Experts of a small language model: 5066 steps.
Below are experts of layer 3 (counted from 0) of a mixture-of-experts language model. Rows are named gate (a neuron's input weights, with its number), up (a neuron's input weights, with its number) and show model dimensions 0-223. Each number is 128 + 32 x the weight over its row's rms, rounded and kept within 0 to 255. Numbers have three digits each.
Before each expert's rows: "mostly gets" lists some tokens that are sent to it at least half of the time. This comes from a sample of Wikipedia text that the model never trained on.

# expert 5
mostly gets: "ing", "ed", "ly", "ated", "ment", "ong"
gate1:128147081130107127148124114089079088108105123110135089187080123124107161103105176142120101136172113117165129079092102181086087113142087159174122189137195099070104117101151100089135083122058105141123138132120160197134163165087204159136126138105118188139117120147128138102174103138119171066139139165082117111172119105131112128108151126143115085144110178105097144118150175134079127130120150132193158125134159140104140101169089116156070203095198097161090132099114117139105150090130127114107132144122144144097173140143121096145048191134138055056100143164147122100082081157122124100120145124154076108099221121149068111131185116170145157100159194161138138088090118093098150151142
up1:125110114119123093141064127193116095118157153132088099118132148156131141106170084085096127158096111111166093098098105154197116171162169147142147159126108133152128094090097166157171151080112078109092105086056125141085147124166131100079075098125146152109155111098171145135131148108139107114106083118130114143140105062132141114144144167124073125084151099138157143134084193140099125127118131106125140123149117145139096161089103163097142118073095147105133106141105060134104179154064193144135171144088144136132131040092129118117113125103192091172137111193156062120195150118149156197156184120168202169081085129180125146148126151150055163069176140084098163174123118105144175111084
gate2:131122127145148094187130152139091137105148152092086067140129107086150096217070105167127090130113084215179111120145133097115074142133163116133144112134119140108133137139093158114129098134105112104141137144133132109195072071076102150116136137120057093109128136162106134164090135146118122096043126086109220123150129147106104161103145134086147115171082129143209134062151095106142146152174144109079110124052088128172089114087159127100130128144068152094111107139203117140075115155125083126095127125130152150110125122160081097172069176164152163206072127123084127166116194110112193118146123164102109075135146117180134133139107113157151135101099155166143136148200137123110102125143
up2:125134139114118164084131117133172121144118112171173211110142163158096162059182149115137176137152185053066134138097145147141180133110093151137105155126135110143103122110160108129132148120155136145113139117112133137079189171182138100134115118146190155138121145091149129113128118127153126168212140173141043120122137107135154078151092112168119133084170121102047102190093161168093123106104119136160148130211183112072148152177081116153120136119186111152149150109056140123180144120127172124139142126135101131142144150086171174063182066099095111068183154131187113092133074149151077117100120085153136174137106137082135130118153154100098103166144112084121123097056111138144174120122
gate3:107151098116112070216160160092074151159136126132196102131154166098199149111126113159164145170159145116146110101130101164116148122158156149116079127192171076111095115167072164144072161169132109096145102112140157113159113168150130147121076116092090148099122076139107050121154125177152096150178143168116128085168144123113117114145132070125129082134106138162141139167103105172149136198157087165073117153126103176189121125118155091169111098162148080124101124087162149159103144075090134125129130103081082116107119098097168158079158129098192156081132083103118162096079119176129115160085109136192112103108156145111119089160078113089155143138121152189098129078113122149091213150167
up3:132128137135146126088065083118123131154152156126119172113105135087100117129083092112122125098070125155185138136160127145135151134097093062113110142113096130148168135063156122156195050137149108156141176136106126095138169092120163110090156144176105085149125147107172157148083160098109070097092129086120153154148072106199141128125172177117143157140150108108169099052161112107117101104134125114131143121134213112099037121168168160074174057060124123123070136169115151107194140174143111149143107140196161096126130176091071085123137120147127102181151111196154171080161138167152114112162064141109119105178069115098139162110175135136123116107095109097141091085136128165138121136132
gate4:124142123109127072141168105137116115126073118102081135168136117100108136140193109126182081157108132165122120109127152173129128121141113159095114048125109092167096105127101110192180158091174079126152098117163132152085069149123148098085080144089057106080124118205090112144123098145089145117167057099179128079120122108090114167116127140147128113078134177150119140133129201149119201118121140166109083121125158171145101156167082136136132097112074152166058125120130108138157152097140210167077119178106136090125122133134162138114116104085094115164098181159147125156146148123161148065115104135174088122071166100165124162183126115137194177098123131199112109068083143112110126178087
up4:118101115138139082143183088112120132107108106114082112180129094068123164113220112145192078152104143174127117116145136177112124095113110153120114064126109083165074102126103124159153149051180118107162127129149132163059065154140151074084128134094082111105120128191113150154141093123101147084139074106184127096097137124096128155116153142149138126083126173115123140130151192147137176127127134181096094139153139203161113128131125147107136080117061152171078139126169106126141152104143176160054137174102171099122142132138129148115101109098128115143076197125131138163161149165181132083141120113206089101115192116171099164155107124154151159091103119199110125082064152077127116182115
gate5:125162207054133126131163143098085119141182150123111174177087131124114117072142127138122130131107136111150064123145116159090124086088132160117175131146124086058131091113087065109104149132095131114114138130150155194105151167142149117107137202135080088078134162152097098170115072148130189139110110111110176160191140111146076139120188149162145084126100170134163187121138164206174119147106148140109128126127173182090194173131086108132180136129075097176140144151129132101176222099136156148090210152123114131121129147155159112098106116150145152111156169090149171135132082086073203157138081107154129097077146066130132133137136137136135158113085149143105160137165158109140114107127
up5:131103167135126097129100037121094169134154151142131098154115116105152090155123175107101123136153086130125110091134185118093149142136116105086108143080141153123104166107160172133180117148155086130132083094087112114043109126146096095151141072131098061132099231117199131101126156139157104099103179121153110135136142187142162047136161127097103160135155117094056080142137104131102134098136159173113172131107115105145127115069137129104078171115191086086092123158172180133121127141129103078134103136132123143147117148076089165115159154108206238149156124135130111055170141132134114137132097116083095074117111115185185126079145136099097147100110150089152113097138112150114149182164
gate6:139088092153150086091119150050098170125079117127100119134161150145141166095124186166108093145141149137084120208196163177101120099013171128093204108148112104142206131127090135155138119139165115104161123118154125158113152120131116107131133060081129138130131096110156160154106064133110098111126142118186220094131163111125134146118144116117111151180152164148137151161136097159116178120138185161070155122140116130107083122146108076117152148150155149151103166130115166091089088069164154190069106061103108121113127156161126115063142153111196118162170134103135112133075117168137104127187089137108130084128101142090172137133192136123109177104072154150127088083132145114149147127109
up6:150116052151160101089136152065125158119086116122109156138164152143134143071119215129129081128138158176089125195189161181114131112040155151109188090150125140138182161136065167156124124140178124092158094134146137165131140113125102097145139064081149132106137094124153150163112063132130110090133137117146188081118152122132145145120155122112119137196156155155145168169124119170111205125130152147090155119160106126114060154141070083145135179128151133140107174155119141078107084067123134184085107053118118077120097172122116118066148137090160117158133133085105152160087152147127126128176064142087155086162078158105170107144185136099101148101086159162142096077138159138142115112107
gate7:127092159106074097131106071097136160132096073181148130151135083149083087130103063145139050139145104091170138121132157176091181104136131158124127131167114076114120149162138108123105239085066089166176141104134137132137115149112142155162142206134131107115106117092110139134095100118135117089135093101134137077127165095146124155119113154156139161106128144149179122105048147203126076097125159165136120118088087189145184069122101141127158114125090127124078204108109200152124121140147114116094130124117154108078115031132102134142126148180176151135131126153197086176057127127182100165099095134142131106120150092146110146161128084119133134081113183129116144081075114074138125119134
up7:138142088131120151114133156118143172110186148147114098153130077113129162111114121134111145134132148171110174130167162146120133189095118068143144122152140106188154144095142094168144110110137124134169116141169130113087120105239191129169184140149181134173071111129062092147135095146130133148095132082137105078112105149136221086147098108101109178145124164117175098161133129148116078092126117143135083120082153094181134156109132157057114137145077116141215137083055105153194124094083123147146111077087139169163156105149212167098140142153122125192159150137133101112170140126098120139165141110173114081154117116082125125139093151152122064151158054106080176167134138139124085105152
gate8:130117098129132128102114137117110063146147094143079111108155087091156163147107165164101080170071133165140136114145142129192202156140161127109160167099156134109140209128144086134151108132104065114083210103138153101104105104129174126152154106101029123149100111144130129170107151137088118082172147147164058149160131159107088146117196091129141047154084110116074135150103147176137117109110165085125151134152110128096146169128168154139119122229140081098136136181119142130129100127115122106086110090164127142190154121149107156105100129126143089147159162192132087152115079163124174087142124153130165047094100140115134076146140114136125110165210117158157117165129128080077132167076
up8:123125163114151138106123118114148078220016172136113129186100156105109140189169122148096133117112139158151061192139129162143132124093114129117106144106156142150140116075212160130049139122166139127093184120162151100106090141141061183173142149114079162097069197159179125152102143095091077099097161114117097134159134149087101115126131123134158057115075116097118153105149097106126107142100183142102192130115116144111146115139130123128108099225129114167137146111148161112116119087186118124104153095128111133145138106129188149082117155189116107083108151094167086142126153177136139103163121114140100116060167173150204078140093131161154139134117110092106097136105121130114142110068
gate9:129089138139183113144149110162089066119104119106111138147142083151128114132106114114103108066111156086125172107153158097146071105106101145145128114182128124169142081082117125100166199134133100135117144132116142145098093124095136142084208149159088100137117168153211145065080122112113150167174077175160130142130140143139058159158102063153113153086142189203169183112121135143111147090160167107159071131107146130096124109133133176177162124090070071138166098125103125116084131091062175111134157134158148161128128107190167100122150091139118161136136127137145144208123128134104104113143095161150139149162140132182115173181183126114152204136141155067054123104189161154122081123111
up9:141181120112058147090101133096155195134146141162144132096121188109139135134155138112147140188148118162128083138100096162119190145141174108093131141073133131095098178161148134158091048138121150125144117133137109099162150136176118118166058105091177175108148094111037116188172129156146115094097155087099115112121107121134185095111144184113135103163107070056095080145115117120126103167109097149095174120153110124161138159124119098089102147160174177118097161145141120135179122169187074145118103125081108090134120161065092171140119159117135096116115122123120109038138128128146164164116149099113117092090110128092150076070083143140100050124108099181208127149082085109111173130149
gate10:145144149128136110134150166095158079193092143143088054096105123083091132222176132118146108153112145115105099133117153140186125105145183099147144121139119120126154090066152231151109129101134155118119126154118094100204133142142136139147107150174106203110076117086094183173116128062079102115153171098103063156098131115119133117172089068143113115107110126105154084105158127098153083198131148109128154106170137189091212092107126193108150158124146082119098125100099142108123130116136151072155135134131074077059105116170097072092074118134097086122106107149089094126129160103114142112188154141136161135114110142125116123128126094183091129101146115095158098106181101165119175163098
up10:105096115139135163121113092182104162096162120115182185156140125167152135038108136151122129075148115122146140133145084120076114157101057162116087132105142127136108158181107018110141121141120118131141143115129155154046129130124125123119149112090148063146185147151145104087135152191175161116081087154150179091170123136148147127089160170113150159141147109160103141163101134158106186076111088135135110147089129054150040180135143064144086113126095187139158131167171114153131100158120095162109140125109186186177160137092185171152154125116161167157148133114156161108128111159163114136085077106108114128142156137128160125125139167088158113164104130173087180164069152092135077083160
gate11:149160195165102160078167147117124101106145121145060147122141096134148152111157168196133096098123136135101122068130130128140188089175122157125097108143134104147109156126188134169098103070108074132126097130087075123122151140148164098070103177114214162163148101136141074115100125171102154129168154085197156120141141105109208145163153095107127165070151131103088087112156142196137149121127144165130151133153151144089117119091115169156191094093089144137109118203122161125128153157137163128107122080120093141125142163077072104088131112154196126129103108120100110120132123118140154118170133130045161209125142123111149120166162116114092179150191068183176133128179172127101068157119
up11:101131080107167146159116113171173104111155150128135067188135132129159166117139106084135155101095104092148121144127125150120082052126103100143095169105155148118153082136109136071135141161122169125191120087187140146205129157160091142104150123124108093097125153143107194174150116083139076126131124118109117177121138170129134119087130145042110092149116124174178070152152110057138182097097146109171140119110128181140153094159142120082152122166161146099128089113132138084010127075164142091141140181080158097143175138189101134158126169097090107176123119145149088096129167091179120135100087082128107106086138151160092198122104123122160058147095124183114116089187135138127112159109
gate12:117123080088102120118164095126066130086147127117133144159126125150199145099129070126053092043110143138126140153095112166112139201088073159124122052112130084115116123076072123122173115093134086147118137118125116131081143119104171108133121100089103207147165139122127120151136133178119130094097110144152130142124140134174189084161205144113112148129072165095145147115125142063091095096170129148143128145172130116113090137085152145109111076109137127103136180164155182096123148105099084118089161114157123096132098143094081155079148127145190135110183074170148200113070180107105125136096088155177129122131131068124078128164117063136063105122067128121094182161168154141138103164165
up12:125139155110150150159058124123158122148136133143116084150128139111138154169095153196181152148136110130136129134150174114120082018131220030142125212117142185140154087132177109123123129189107161122180119135152154113198125128144091141104166153146097082100123099133133157125093105094139087118117142102124141146118128154108089147074116140120123091146177083105122147118099104156170136105116130127122125132086129158135172088196110146162106159127153134164094076138131134144128112155157165126119075136084118178153150099199136173168100142112091150121136179081118077178138114119159092117082116159064109124141164149071132141130162178109165064103110178181133078060071114095165174099139
gate13:142136159119079172126161098135097120212101147115167118146144102154107108172154072099107185133100121092132092107129175157114153164066150131148149109182155169124172140078166149140155152126061122129124117139147154137185111096071065166098095146163098142134112121077175138085155087113135145067154189118118118137176116171169115106115108228098145170136121178200101159160130160172148114123126175138072132102057113159114176134132145125188121129118122140086145131119140156121111123118136061162094123104164106098049151073159131109104107142168117126148124117186160089129109097105121091183141133097164203101116139133096125165081170111194132114161174177118098136097097121121116100075101
up13:182073163135103137193162125092083123140114123151141108121132135153121146090134114123120151154139075143110170075115173147166133105127100101153114156145115170127117131069139130097118154093120092153084093133153140127212157140049083175108117180174086163096130154089147150016146116121169087096136131103107098110159098129154171101083114199092127185130071166171123172169078177183123140109107086072157126103082137136050168144106139157188067146107107074104131099143118126115122103184085133138116148147141123118089080090145118092160089126149083090197109143162148128127117094154098089141136119057143178116145093102124140131137165090148119128125195193130131113128128145089118102144155
gate14:137121118083070199125147107232106145176123131164097109158088165192146092129118135088095110202133086144149129145122097129102140100150185112124110077136090098154167083132114164166140106107073095144109153102082086126118145163114153128137149123165089172100142101132155109121142092078124113148142080142113049133115142114136156094092101087116125127109125095098150150104121104087102134126126150117170141130112107122133144142128133043090153091096140185066147134118135123145110164111132130085138196108098189155134123178128109045113131158115141159125183137193133122094160200073119120125119152176104125217128137164106081160168168086115067104188148099077109156143192128145106118132198
up14:156148137127156150139179112139095145140137137097129064159127145125116139064171124089055116148126121123160102143129127174089121109126129182111136117138137158150154122118114149091142128103116098151131117105108058143055132135094162094141124078143123121119190094148115116141140181091089152117113067190130068131147169140135134117102130145205160127068060101044126167132160126101106125134128137083121110129162142080109115224116087138063103085126117065156172124079131080094144161120173181103175176155121176132161128191143148136134122176118119137161149069108112195083101156159123133165135022150113153178076143125124116136136151099074088079136144104129175083083165127136144089126149
gate15:136115132140186112161089121099167101081102162095162117152208124141089144093113134166071124108159121129094183120144063159112119147104135059126133077073145150089117124198115120128166102103109120142140135139197143152101156075066153141105112113152166094199099105125082171114119092123156057165142166103133195102100125196152133138129160145086121099124143144109159107150151138143141060145159125163105185123112144133163097087151161148120160122130159143141116158161077115111115128122168094140109090164141169047125114171127147081152101188155112153067120153169196118141092143158114120145117105183089122109097119111058150201122093140049112158063133164158086117128077099145097127153136
up15:125140128123074142116157141133132160159148084185093146134038135112149108154133191076152135152101136094158092157071132086173144094173142170128086183174081122164163142112173156133076155148156139136144121113083091100159126172207099099134153158094138136098111158145163076156147145125116187121112078109107077142124114088110156114123102088157125128128120060110121155093155134100119158108129150109149130137135072129075177183097107117144096147120124110096162088147193114131152129140111162121165157137124097194123134110135078200126187087116154122165146108086030117092182138100154173113137147092121114187196135145169130083116182112188131088202157084076154150133149155118130109096114